Experts of a small language model.
Training: a variant of Muon for the experts, 235M tokens, 7169 steps.
Below are experts of layer 7 (counted from 0) of a mixture-of-experts language model. Rows are named router (the router's row for the expert), gate (a neuron's input weights, with its number), up (a neuron's input weights, with its number), down (a neuron's output weights, with its number) and show model dimensions 0-255. Each number is 128 + 32 x the weight over its row's rms, rounded and kept within 0 to 255. Numbers have three digits each.
After each expert's rows: a language model's description of what the expert responds to; "gets" lists some tokens that make up at least twice as much of what it gets as of all text. This comes from a sample of Wikipedia text that the model never trained on. Tokens count by the router's weight.

# expert 29
router:094124135118160160175058161154185108080105126164149074117181093156111155142135153089202061144118095109145178089170144119131074143154108124163123132080125079131128149078096118143110096119111085174127128164153127108078105090042114149117157173127123141142124099102160084112135137130115089180074118077140112144179103129139133133139157124089087130121096094090084134141160152162115107116106137084180132068117183143073079184063146084145092102187135110148119182101180088116089056116082063115141099079160098133120135107088176129160104085109143158099123139145137082158151094092157129131095176155133149152121107116083106129142128106099164169112086137141160103182145141118090178080122111157167150058156125118122129144189106127164190115115138178151166188108082114144177168157104089
gate1:068143148161094103130126139058125143096103161125119097149109025097128048152109118077107119172120123115155154127129142074148199147098149161114172141098141129147144146103093083097113109154082140216137131166094120101089152122084135132110074159112105123089112134106128116087107156140144114146047067086177115146119139155163097066116137070093079143158126099156136116155164137108162147093155088160168107130146162121134135169116148121158126122084133130134183105156143123177045073170068107138148116143167143149144111101113174119149142132126166184103139073169126116112196130102080138062150112116151078105127154182059124117130111137142131053107097177122148112165086043143109150085137087133132113090068154189137157107121099127119147163095106171118096198102123126128101099134080099
up1:115136102157137136147092130124088131070118130075243055081134173129159130147133165102090140100203069161129097166167098067099114099088210117126118093126176143141091122100135181111085143125058117160092165180104069078127156173132064169123142146141144066147117095172126111099193157089103146124093114150083153119195102124166100152109130116128108114068123116096086181139162107089094140139120077158111124159114128149132105164119122108126126141153161159147119187158141162162113110080136101149095164095063136213095137079147193123153130135127173109061152171147107145077159103143103127115112140156110108158162158131145131162115136100154132121119047093138162160130127102104175115137128094177137146152098174112054126119157126178075123145114117160127136136114132084149099085137131132
down1:080150100110130104158171124148064078065096148144084084124141131212097130182104158062145113136185138099105169132104158121140171091127136111161126119186107149117165146134112152062186121102158125118114155143040114149072140098131131119128132131063135099139175162153185205109113099150102094121165103124092099103084140129129097174136138118168145119117190101136074162106135123168126055106129103134117170059094152121082101121128118139136087090144169152186090114220117123100142140142158112129072181142071091092084154163127143152140143130126158147121082091152103114142128185170187147137043127091118138147093166137127082074133173162120134198145135099160122117116125112151148078126180111149132158117117080197091135114144126147133153162169161113107117135109082147144106201112137131
Description: Closing punctuation and structure marks: table pipes ending cells or rows, == and === heading delimiters, closing parentheses and quotes.
gets: " |", ")", " |  |", "==", "===", "."

# expert 18
router:101139133131148153171058089112168119110091088191137170124139112104097112146102142081151078057083122100086127121163122155150087112141136156162131146118137161159162116102092077126066115141127139181085132152137168099098159084105137152161144131132078129139089132125087126159136180105071140159147106098117161151117143215194154166140181100098089101165034114087119112120076157144093121162075142103117094114160160136152113135170109108171048117152115116143121133112166157085095115124092115157147101131141134110114135058076135143116150111092087095082153168127182077103159142129150143068139164137086084129140161123130123119139114137134150133119091116159121114132143176158091167160096118174171210087147126116133154181177135100150154090172174150106164184122053175113143114136043049
gate1:132127081136139143145105138109118157090140165133122111074154098129126248054190186097156092140095149087114135148125125159131145184132130146106092144097115137186154114055112138114097120122069055114105114154078151172138087105126157126083133126111097097171173173130122110093152169132111160200046109104122105139134135063110118131146109063106103111145044123157087186089108158109190145118122114142113119140127143135130086091151148135161066123113128123126134116143127098123169151173094080183116129159158191084107144148120130155105112080093095125128093158124103153173084139195169148129141142167149127138126127156093091097079103142102124105110071104196143145144182126160058117137094065130156115117109137097093125110157094132141056122097122123075078086128134156112079160206129118
up1:052116125074144107082087079100118072153062121117077083180066097151145120093130151166118114150114158115116110164166130163128090103130087148048169109157134121120111096102105167143175137135145100110154128099113146163137108118087058170125108164085129048086126099178065177099137165090115164107108114063140103127085157178131178164160159196092132175156155147127111117135131068132111147101141101161154136099112097146128138156069106137085147129087158131140164162075101094098133119144166070116125118145130060170106165106098101080137101154081126113111067140108180167089145102134085144135127115107094147124136152114108199090163086130109075169132163150093177164149130106109148093161106198152170123081153148136102136067145149109098131116112151091167106088070133068120069135128127142
down1:080111149161108116128128132092107096074148137053177061127081129131154102166108117172099134139138126100043145182045124128145109087186128119112142163151121121177150135116098149133176135165135152087131165150119114071174135166062106153142148152123144104157118155107146214140146117168109177139157178080130130134162153127159136128081118181128150185194145119113109153109135140155093168101048148194143146136073144084087159084133133132132188099133151130115061120153125098138188093093021140136114166117150167071080164179155099156139197133135151115103152121073085136117122135131172115119155091123155067094088149110107150150123181061144095133144080131125176103113177137136140148106149116158117139105137167079113148082143152141105122119105159166142140125057164107141089119142111100
Description: Line breaks, table separators, coordinate fragments and capital letters or non-ASCII byte pieces starting words, such as a capital U or S in tables.
gets: " | ", "\n\n", "\n", "; ", " | S", " S"

# expert 27
router:127106102113182150120084178186122139077161146186139099116157104116130132116110135092122172104086117068104172140158107122103051187134108139147090141121164109163178130167058076139072117126162094179087151145144134122085158101082174191144156109178123129088118099113150072124123151102102101155100083115158118172174116197180133140166126150087082144164079042099118151091186119122078108141132134150113144092143118154106157077079141130099100087167105117123124109140166151097106079096208099127167155157153127132118155128116167118161097134161091115137100123147106096126114131134146153132146137170109144105103132169085069175137142126078142118069060135086146144148162188130120162114120133197170158090142144164169191142151107069143177100116106172163165160103095094141178135171074111
gate0:163121070125133136135083139167143150145141119190144129106173080105113139109144146153181117189079175057098093063143048113154099164099096150097101128139140101144147099106073067201110104108121106115133137183080111136082104138137129155172158140100130141121131093134144118150172107136145130129158119112103169118100098158162127182168112086084070157130101142160039149151155125050074141152086132132072135145132138139140101084079096173122117111118104105108138086089138089051111125168203096153155144128090181148138152166099149163154124121153164147139152092107137118129115149109056085100134107114069109096116125109193125066137124194143156115103119109096097109142116158190108148082068141136176129136136082161143198133160173065196096110141104089129118145113060141158126139135123134
up0:127099127138174114098103151100111136131141088153091096131173172128145142117163154146068154099188155149129110122107172115107113114092141206109127202086106147133144184104097089132135086062179141174117155156159069126106159101115152190178127095159112120098092156108112129167112105106117127168112115083150195159122131157182117131136119116111094178126108111073093112154161100063100134130142104098093125197081151178173105130121112195144157145148115148079170108187188135051102131133144141150157175155147156118110113097177116110171075094175097137134075058150098195184120161120134176107160107111174153161135116104154105168183102112123130135109043124187142098127181160143147075152172136162189142135153077182130147146158082138098113123164134113140118138152113126166096136121169076
down0:126140125125142088150220080162134090167085131115166145132076165105116069125114151142157135077088071141133184104113196141132127158221168118100131169115168168149131228094179153117183115109110112184098142126146114078160115163109082124075140103162112120124087119118111118135108060174087133181148137174160086097122132138116127187108153125115102090153134078164148099128136120161112185142127175089140151135178113136170120122148115157099079126093139131124181127115161123144116161089092118135139111125145140125105129154119118138141204101133114180094122182190135109131170168134127163165031107143160125112088106170109124117087191143140128086152091131099122113122191112099132144146135085181106073167132115108155155070146087164121149177098130094095199121083096103103107140187087170
Description: Final pieces of foreign personal and place names, often ending in vowels like ina, ara, ico, such as Alessandro or Domenico.
gets: "a", "o", "i", "ia", "u", "ie"

# expert 4
router:103129118175134197106111122145151132068117080181140124117122146125145164172121145124163076081155106119110119135117156117175098156127120218208123156120120136176098154130131124112113089147134097174087160150114179131094166127075181129145201162186163114145143077152079119147154113144111142160129098107155110140126158199134159142133149086125106138122047089098121082131139143237134119117128193061145094095140160128126140155143165103181105142130131101120121177107149124089074130149165042133097138094140137122107106146097172143121119147100138099141187150146167115130101154178211148076137184149077109182155153152125127149131148067095131160089105127157159127172111144175093111093140147164128132094162123137130177096148103119106124091094202128129134174166074095094155175107055106
gate0:092208092138123168141128115180173077087088101167139144086129164162111133159145165103081173108124128162173132065125169121146116149129153130111155139124140123180130164149157163213147162117139106155144105105144139158152202087105115138149146180055157148097160079127079106115119140139134139051138133182128131168188147134165142082138151130133113141099089147095133115173137126181148100141156151105124135209107092164131128170126167152121119114126130159140130149147187096119131155133142056160194131128071106112091098084197156168173143105117050114155181133191149131168103120162186153119096115124089129141127097158130098131066118129137083171101167116132105094166118085087090198131129120129099168088101140136155135113162088152107107103094170141124100159174060104134144125055133210
up0:132138192119183192102106149112110159176134144089133110118148137146190147182080126068096077168151144065062149122139124055130081109097132109159146112099152152130150180126160068152124101197149150109069168112075137118181145135133155106145126141129065139104148157176108070090106127106113147136117187136112118166101083092105124109087168136144125055113082128118137169091058118139135151092107147114134157121162133110139128141111135134163186121086126175106142171147163146181144165178164131142166100128115146089117187133115106124092137094092117065110117138193169058097058121221052132169119163143126140046165154130149080151151122162136135154132178147114141151126142163109158109159128159117100097110135112144136160110164144139186171124144132157152163179127192135144122148186107119
down0:116111091093091071125077126127078145119114039139106137149140113149106138109139107102152127131087131124081153105140069156143182083065173179126125142079132180074215167134098139097132189076161179130077115104137089127140121123173092151143120123133166113096177105157098105150121186101167158113188113133124142172110211122104162128116044086140169054140175122160125115113123112148059176126126168099111128139082096165158076135205137121076102150111152159095148104142156182143056156129084143140117161105098150121109145188129142154125097106138090082115088160124101107120164145132072175080157142134162135130143114123136079160129101162155084187104141082162110155140084090113180148124129095116130143094117135172158115152152126121169150059159110162156080108148121152153125077166120138
Description: Separators, units and symbols among numbers in tables, infoboxes and statistics, such as " | ", "; ", °, ′, feet, % |.
gets: " | ", "; ", ") | ", "–", "°", "′"

# expert 3
router:132132126108153148195109154160132094106129111144133108138157115114132142122099174125100089105115075087097085121189106119175122104127102157142130101091149117145120082143094069172102086140153066136100137113150139131083066068101131145178170090170126100097100061098131052167128139136117109161066116104087146173149099150140144202134159071128074101120158103071132097135110124154083062112128165105137112063155162136084157130125162134103083161128099118146068151133173098046092113092104102105087118133154147168080144096058172102143107131180138129105165146139194074157152112158188173100109152141073113150122082143087062159120075108076148156112114106130107185168167156164143130166183138147157148135150129145164160163195138102132111132151162135167182134106106065124151131115081123
gate0:099164111133103148113162123091129097098066170163142071101160141153104120136074130131135114167153183055137092104137143084131168042151166134167187116103110115118131103127129080118182087115156109125109100173111123086123081155138122170134134133173164042092122150119063104185061094147158130108115132128069095190106097149148164150123103070168120111139101110065178101152145105163157123174130150103130060179177099095144152118164173140136118116070055131141127072168167158115103116152104156073125140104141134122139183107116153138147118129107114081127105092093117123126123146115172153130120077096042133107162071152115073096097141087157112158137118151163104098134154146129177133127121102131140140202113125125178166129153096129104138091042108125167111038104132127171112097082104153
up0:102108128183098086147133050112193063070079107134154164145127153186126085171100170112134084083185119108113114195125170083083107157129129115106193091108137118146118106108163107118102092103148118138147109159206068105110080116161131171171176163135097157094139113153161107093121108158132150134159115069096201145097095163119105139079127107182180159138156165169142084127166114133072136130138130101165130095102115135135143115152174136190114132090141137110108167131102159185149118126162090069194149119112128074127131102131156169114097135112143185127169090094130142168064164137152091141123141067082101093137069181056140157155138123148128120098115147134111133089136152151153164140089100047126144075083091113109145114158086180152089171154067119124167132137153159162095137139135115
down0:098112124104115188114142067133131150135106153134117119072127134102081153096156153062149108136138111179054148100190147146095189106178125140150153124159065129111150142185130118114106125075167154103195099147077114162127144131092151172132089163112117108120097108201142171176171137137158166097097165113129147140169137128169131104127107169172155159142113162079110133157124126080143148077219102172099064135128138118136098167076134178117147131145095173132117140188141096073183144076117169147102138129069161194137089125104130130108189184149104142153143100165116075186141169130095120149125160144166104130113129097071133155128105062134079045145096138081151094165119146127167092137164088111066122166173138114090173113128095111141121124075088103138146121157117092175138113099136070
Description: Articles and article-preposition chunks like the, of the, in the, The, usually starting a noun phrase after punctuation or a line start.
gets: " the", " of the", " The", " in the", ", the", "The"

# expert 22
router:144164128125150166162106158150131100104112093145129111200140162094051123122094180099141070123103150070115144101128170158124100137116064153125146160018161084111133104120107117135128098141127103127117098124106178125071123082155161139145179114226113118138131140115067088120155104120111166181113120112107147149149170146204161149133174106102088104187113106097085108134152147147105101159111139129151111096149136180058141128112122087110117101134114054126059148093174115083102038089137116128124125110168159141058164128107188090128145119161130157077139102165148050119077111168168135107116168156096084134142111157057087170118133051071139152130094117123142128156145128181136163126131116153193142114138151125121136111170106116115150085175125161163139132077085134101148102163097110
gate1:119152136132130085172130132130123102114152106134195143117106133153153157117189151060103087075089065115152152152147129117119176152108132102084127103152166102166120150042087101131199082156161098079100133121169126178123116127197134085145141074120104183190159109105142100138082114127128091145138136107180143127087141176137124109140129127163120132081149067101102161079107165092139070148102102098143117075145111132102122091132140149127133119103119136125105142117119126092106118026093125148121168139165107157076183098089138116085132145138171199079167092084099054098099173140193117203125128171157163123140100094078108116126094169126150146110104106099137119139038137151102103122163083178128177133161102121076168152068171165121097164148150135117128097121090170139083163122188131
up1:111112157160099095126132117117132145121102096097102093151091145164113190117153146137157106119113138136102097168148161146099122102146113122183140133085092159144150114033145137117156085124112136051090183143113164116138125107141091112100153122116107157194126159110132140151111126136099140069141139134131148162117180165067067056062224127140135149089095101089123170152110139122155058137162100153181070130183068109113124095137089108106120130128122128154090141128145135120101104092098109067141155145138095087046228098082081124045103140114171183144085127105152135135100110135098111177167133170160098136130123080102150156145147078147139149115072087112121118084094156164105125126157090188128160106197093119117123153120142216082115095132090107092120152123081106103111180101108113
down1:151060092107138130108141164148112118161137125158130064142109139133091113063127108153137107082181110190112138095096119103124133159125109124113130128133136226166161067124133136169159145144113138110149142078186121084166119150071082150143130099107157182135108097125104066090089120100150092090092077082117080136125068113148156117100125119125096146126169140052127152079106176122133100091142086171097133113088134165166133190150144103124139134187173190180177146129148155117106162096151147157079175115113142103115111092118075122131160091128093076167076110123148120095133125153115161102110158163106103143075134138139133144096091104131145168081145128122095171127112129078112088178175173132117192093104142071121126116158201181146086159139215125158091150117155132117099210156048090
Description: Articles, possessives and have-forms after verbs in narrative prose, such as "declined a", "signing a", his, their, 's.
gets: " a", "'s", " his", " of", " with", " had"

# expert 2
router:108150140123138116156156130174123073074120130189152143137170105134107135195123109118081103122103150087140089134146105143130080119185133156183091138097107150121104150071107126116155131151128083127099135175141148147093169058117171165134183193194133085088103087111119082157111146128111129158093092071146142138145122216159149160173101085153130126164080070116085100147164127186120146129144148113145088106163141129092096107140185102136110148168108122042117129088151156111130128110167153123111089149230147112135116158099223102117113110152094122098147143147123039118126094144168134133129147192113150156147137130121140188058113102099143189138129098087208149124176176123082150128114141181143145079125132148134107149133114078150144091119133125179156151102092082050148137115119088
gate1:142096061127163134140156118108132143129146169169102156159137093152119163066065159091107117146063132133122141091111159073149161093138104121146190120105093169150109122089165076157094085168107132152149167203131175160116115128193167112102138141138171140137123125089152112156139095158112132192122149084124168102129160104120119127110111158097161126204123149130045203110055143135077138087131087125134116130156094169120123154086113126159137126114160122079168098169134125146181141095148099104090147082099170121118146130146180147127083134149117131179175154091096184148147163227148142219137171127122170166184186117114154149164133126108089158117112091149178103130189189080104098114098077100159153073102131154151167173118139089132089107090119102122079122138120142099134119174105090
up1:137127239145079100061092157141155100137145094186132109132129090114124140108128122138133089180106100146103033114098154155157118119101088167103133140142150155100156096109167132088171150094085120159153145121130073120155161090076139107102155094094129135132111129155118094097077079089150106098131091121113135170121132107083146092058151156166145130123132147086088108132142137109147113062130130135105176150139147181121179140157177089133135095157160153185110124074122158161077058207109162120174064124153164096116113146150078095141108098081193099110051070172137110111153155168131174126096121133115138120138128146103158094123077111139107120131092121152075103163085121114147111161139126125146216150120179077097095058107153130085143177101114114160125122168126137212137071147131128
down1:103098114169123161151104097156125153188130086131120158157139118104089148141137102209138126202114138148168085149157146132112093119152123128109121083165178107114084162141131112166134166039156109173119097089129145099066016110096102101096150119165077120162124136109178130102112114138092146061111107119095103197133147122105089098154156128124070109136169134164176095128145186143137096139093168164087133145138099144129162070163146117094178094149117090126034177135100152163111103118118090131124172132096130126103089174123134114155129160077089090103122146150092089117118114134134151144185164082098121115096090160097126102134109124112112134091123091164104089112117175000213131096139115135141158164143121120134083095101119129090128122157182183117146117140164132164183135118074157
Description: Number pieces inside table cells and geographic coordinates, between pipes or after decimal points, such as 45°59′16.05″, .610, 5.70.
gets: "1", "0", "3", "5", "4", "6"

# expert 5
router:119077125106196178159132122179140118109105119155154115142129133122081149122134114071144076099135113109054147152129138100161087132121099140128109115078126160154123088166107152102091141143139051130097108128153160152097151082116169119165158144186088108148100109095138053119160147087102124188134140092132153180168166122140181128135148061162081124146118088098113106126138182150067127109120170092163090062174151164068108140118132086117117112144111131129099136146152129115064083072142091156127149092155135148143148090035181087152157107176121128125153145212157087118117088164174156143113160171090144129116168167109088113118136084047131209141102129087185110157137144194127087154135110130147146159139178122122158125172134144097152082150153117151209142128046104111157136164139118
gate1:143081061133118086135126128156144200185112108141144131147080179141079145131117139166129209122154091108149088108160165135128131169157156077104079186113188110132145192128115135119183117153110102149140096123085168129089173113147149119129163130072156151114133139180135107097144113111122170165057099069091037143109091116082161149194176135149127144110119123111113153133142126139168080114159099084163184162120121165102073154107092177098083149164153136109141161097118109144123064122102152089110139159135131115158118144163130171159139128135187102080069170102142154120123108222074111139134089161130177081146143094109188138092113120099123149184135130099130105169130129161100122121098146170099159140123113118116167136136106117121146085255148116161095145156152202141161107148140123
up1:153107151124167131157160112066177105143128071068073161125125191139146095122149189162225189103170139124134126116144147132125200110102169117133173118167125118077145046143084131145091125133111109167051136097136164098080093157146092106122078103121173102144131082106130083096166146072218142162133124110108106133160074150172122170154135170115195131135089132175139095156095170154103135136130141162138141136124141123099107125098111107126130155110106119108204145137100082090128066135166152114087163165077130142176127124096130097102136147106108126145090148178146125139100105098099064120136121178185181094208141125112169132120126146102114142114163128139162144103150120149166143148115177071143161156141180104157124134136131150185200082191061134168109122130121146099085151145116083
down1:146085098151147048152142101104136066204134153096147133112131152133128140044157128154165147153137103122135185182117096096104115120115157116140197171142112111069125151126110112161068198110111127159076140123112108082116154136126088092134190128116103119111206106106154141153108048125103131081116069116133171103125148165147146120126183111122118130080151132124174137124118118063176092118155129125071203106138111090170118118094106125057154182110111150132129117099075148132125144121110141142106149200142128119060123080093109108111107081096086137083046149103129109108139106134104090130112166133054097160136163091112108044096133159139065096138171137139171118132131110107103140114101180184099107142195139062179128095152109106093078117152092156150116105106187133152157134136149117
Description: Prepositions like for, of, on, with, and adjective-forming pieces such as -ical, -ial, -etic, as in philosophical, social, human, intellectual.
gets: " for", " of", " on", " or", " with", "ic"

# expert 12
router:073091125111141127121060145162133127126113119178077133123149107114110098155074149112166070089094082095127092123169111087123147125153147197198108120119113136120142132122088124109145088169102077131105114130138156086064119117088210140138157143128079159134114125100163098141123089107135114200117123078144099156141138200211162128114124086123118116129061087101121123132126156167147087136128129175129128071149117144113114135131147126138104096138133099102147153104158159099059080111138077086124101059163135155144184137132131119211137132158091130112136129203147042103137098139141144110150173142065105163138125105126116122132109080051147131129147139075187140155145196102070175082190161158162156086122083145151184170145119128116153098141152168133128170142060125069157105117098076
gate0:100156080155118128119098092139156144213099140164128105114120142135118071101118135152133089174131171098136103116111075104150165082100142159134140182114133092110074116153127152124155113159139082152121129190084174096133151105099082136121179144166070157182128104109125118160144140127129148188172136161151177148129126150152177115105123125064134111187094151149026170132137087109111100183182127080146089119166146201136102161061089063137093159106111117087128117149122149109170176122183050142120110132165176111095116105143091113150189110106137136138114098152159142086148130143157127155095113154111116110097056109150070172171110115084112146165167162090108140156121145186102156161108179087105151166097103152150190103123126168152077191055132130133078189134093137109133179114127123
up0:110056133116111097135151134134099130138110087129112155175140114162088102119101188202134165117194139116127080079105119144143147122075130133130134120126109150165158153135148115144181141071133122164149138031141102126123116120118156135194140076114138073105090131151112199110106121099120135110126136142152224167154127100131152122160161150146053121114158077056158097103137133111073212101126104094095081155083130149099142110141072172109117060164136185217146116137139157115143137119125148119152174202188157132166171097138166159140119112147187134129160137202118135119134130111115126090137131160171141166098116095109118108167169074194170140080073149109091118107106118155115133121163113195131115100109161145091153164143140063168122116128135089102050085173140136155138124121117092
down0:119136146132102088097137131091133089131164101180102160123145108129110081106124159169027096128091131146155127130181163155204104122054090137111124110153145127100109183161078099083128158134076071105133098081187090138167182149131178101161090163096145129064114110080130146118085165103168141122096097130095115145131123131148127129120131096159073146144096125134133105084092121120106124045111100123152195153176086151171130115089135119161147110133180150123109178198118110115109145144093062103138050118077055093117155166097127084132104115109126034144089196131166172160129144141139143109182147123141125136127161116180108144119115070134110133175150121128166123091103155181143088121119160107106078129067128105114128167112105163156163119157122182043106121121151116174134066122133138
Description: Single digits starting numbers in table cells, mainly the 2 or 1 of years, scores and stats, plus table headers like Total, Rank.
gets: "2", "1", "0", "3", "4", "6"

# expert 24
router:151173156135134142136119142153132111073154139194149144150140070091094130177161130118143118074089126069109111153188126154128148177180115137169085136094155122143106099114094109156082128189096085154092130145128129110116140073099148080182120144147146103141105158106127123170140134096099148131113101091145110128143169194166126135158144146130057106105088112121080103119175153223162099100099134171133064082146100130106156151113146068121079101173128107089090187157158162084113131069105112097143118076145115129098181123122193097121139120143138141109182111175145072115172118148177192126128146119072091154083106126117135120077114099140128138120144160123152123196144166214164161122173150204168191113172196129092122114185132119099166088149193162143140140137078131116150151130108079
gate1:163150107159184128162095122119145129125161135184145146142126188154173133151082123114121155138121115097186175104094114085113158129159117095141127102166129143127137133131137091111128079144097115195155157080106148172139095173111123128184098148191138175098184136120079133179184212145194096117115103096120141160107136146092148099186140126119130090140111173176157172092115193200125096054120152092128127159121142114143038106130160130168146158095149095099071088097132174153150154102101154100143124129099115116090171195097144151112116165110123099134104077106164100137193089106116086183171122153150111099092172106111100154121168147186052086163104154132156214100155120138085107161097126148069111124150153132094177164128090171150133170135131112156088099151139188117173124152118123
up1:099118075079107122149139153131119051189054124114085101149160120104148086119159108151151108139151116173093128122074103092114083142109162099108144076169121129112112167151135144172134189112141208152112102099188084109178125197166131135121148101125079103135089137091062098134153099140181122143193132115105144110096136149211161113097160169180147126120144128097129163074079135112064151147184123099157111087127150176162111134122149123177118170200062148175103146140147135169168085168168096162108135142119103171159155114122070117185107125166161076118132125095170156081131073117116142092143126122127157159170141084144093093159136080099062162140131158121112098179153118127215143151092075165113140093113108152098168145051150177115137145131149092103149137118130137125148131120099108
down1:179107130082163099099120119110100065155152154124185130128132128123129141089160071155079127120074116139082066175164121122214088162094119103155177157129134107143132093153149167110132143160137183103086142070163094095106137074067155152145168145185122075096131160140129149161145115129107140077175126090129135103182180128125166082143131183090143113154135092133175130132092115171134110050075092129145120111144135140078068191094182141135151151176108137125104090163058163098099104149134162147158143119156112119145078146157144157148175163145103115161167138136128085081162104139116160096095204122092213132119143151165120168152145162129078090138139140042164094116114115119082114206089137146111125127162139113142116073098130170089132152129143164149070162133118196140109140101155115
Description: Capital consonants starting a proper noun split into pieces, such as P in Paderborn and C in Ceylan, often after a line break or comma.
gets: " C", " P", " D", " K", " T", " N"

# expert 31
router:080180166109158132170105134137151136103142129153117148117124094112106186146087083138131100089164103063136116172147112123175084185158108112175087167072158089121100096145098088160111092123125094133095125091125199080055150147136141203124161209175114123195139143142085071139126106151092128170132123082154146146153138146198192179141139123114093123146106105070084102132128110186043099123111121109142111113151126129091084105099099141102094112115146116096129169132106163105101104101142054144134103070132107124117132127086194135113114174159141103116144177131150094153139128088176133103138151137124159145128140151114137145138082092148164159120085126116162107153122130119111122159118152181162178045141174153109142110178100079103137093154162150160222113179077115147176123129071058
gate1:078140080145112112132130147099080139173108087087105197116122172101152127087124149112163132140103152143087095085129102141090145174171143143105158145138196134089130083156098114119097069079076130170154095104144109103130108156134082098084118069090163134141151097126092088130146105119131097160131161157110130162100075133169134142125181110106083105104214132115113109142135154099170151127172115166151140115173108115129144084117138194112083096133154136142078133099129097132114084137059105084106097072115153064100123138115101091199122098136157092178147092149132124163079102088115141117143146102093107082113128084120138100132076096088133103113158095088098109142135179108084146190145149114173092173123082185123181143133141075082125138143128179173200065152107063142048160124072197
up1:180146191133175140102154088093173085136082140174163102109175107153087101142130126114108147089146124125160196114070152127136085091126139092147114093106092111153159202103125113137133186166154135105122141156149100159165099141142125131181135163137069160122094129159154191130143087123155141138122100088172087120121143149089116116129075153104208086126107141164141191110121154168127100102079156091098122190086096118117161186116128081155142173109115133133110150178143169131158188165174100109101155148162092168161143125120167165091142101091118166135122124115160136135118108151144104111085086134196127163141132176125137140096144137149131179144097178153180120106128073159170120072143114141119119163052135076165103118119098128148145061096102057076039213091137160101155109152162073
down1:077072093104164116138142110065114164110117116151146075131111165096119075065065143132211133051138152127076132107086112133177162126136172098112126085101147136133170131181157096136126132141132091123146143151138098163132118088107089128100107165103137090073062095130126158140150184111149104139083141166104078125115162164132112103171116086091106109104148142082165130133159089127076094132158132166138063093108156154110134158122139143153096175156092122154156095117154125142085122100173140107100147213092186111057126130166072121112192146170195117092160164165136146131084115112153145115120165200164095091115089089104128172136155145112147109145097150074133132157203110138156150034175135169061131102142168104214131169115125131145122112161124125168129147131161140172083130117107118
Description: Blank lines, spaces, pipes and opening parentheses right before a year, number or section heading, such as "(" before 1974, "in " before 1867.
gets: "\n\n", " ", " | ", " (", ", ", "| "

# expert 17
router:069150104088168129132104080158131084057104071168143122181159126137103134176120130077156058148130118107086097139152125150082103100130127126150085136091163093111140140140098107108120111138189055086127114126128171050095110113125181125160152097174100086088077109083113099195133151149093128151068077070126137150144129150172168151102159106149130071166080069092146138161130139184086088183099115125171099095180166136098106099114183149147121066127100128119083140100149124123065097100137086103114106051191120131104179141082176104120075138130131170147170121120133069121120119141136120109152163156101090152103131125096145142078113084074193171162070117104181101179135170093103146147135153127150162112151146115137150139154104087110146064120119135151136150150085128073159118104116126
gate0:117107094171128119124112129173132105139089103181163145085141148114125178138100146138163056161074107082145176145137117162125174105193127145109100127119196157177123170116096071172175131124156098101159126160110141085142102150106165129100136151103200092125219109161135137179111119177077116170160125101101123135101123099145156080161122094133175085168130059142184144111117163170117116126106091092116162115175097147126125202100168144153126104120135167131163180035169148124116154102186129122138169104130131116123176160101124114179133143117091137061181064127195084111137155126083118067124084111154099164098095135124199124103140086109093137139170096168152115113099200134097152172088177138158107106146174088166137124158143152161158081150131109132123166112174127098150185143127142
up0:092129158170121075165111155099120117135114067145157158083143194096072119147103173159106048164106141085125066123112148108146148131162125164086141155139160100171204119122108054169186072127164056164146102133178092123144085146148134084107130085101171109089187123102132181128131086211135120096107102089157086124162122102157130146103125141090166110200141071106104143147140109178129121179120088123104077156156101112100162128115119134122083091131106176098118137103148114150088115105190128092146121097133120126102103172127173101175095164145136149121140170103147093076150117158116125105187148159174118197138088116095141138139127059136119143086196127146170124163106113109134105124168176170096183121102096138142075129184094130168121107103133125106087140077139113069108202137127144
down0:086103120112113148121104159076119139112142148065160163101154122173154120132143128067105183127099105152165131109175165121130132143156113129074101094121104050125173144137125095092133047153141143159156097136129129189150093118096155084163117114130114139169121161059178138123107159074080069120115118107141151135144117125138113089151161094125158127113098158126124151066087128108096128081095133169096213139172134119081138123170100108176165162142165116091198148125147080133187119171146156134090169135139129136164138108042165117128096158125185163147159137154107134102093160149194175177144078167108095163140109081095103131153141097134140108135081133187096209140130127074177171096132180157124070142176118217135142145098128163185150111104156140148178138106108089129086179089115148
Description: Counting words and digits as quantities, such as one, two, three, several, most, all, second, along with digits in years and counts.
gets: "2", " two", "3", " one", "1", "4"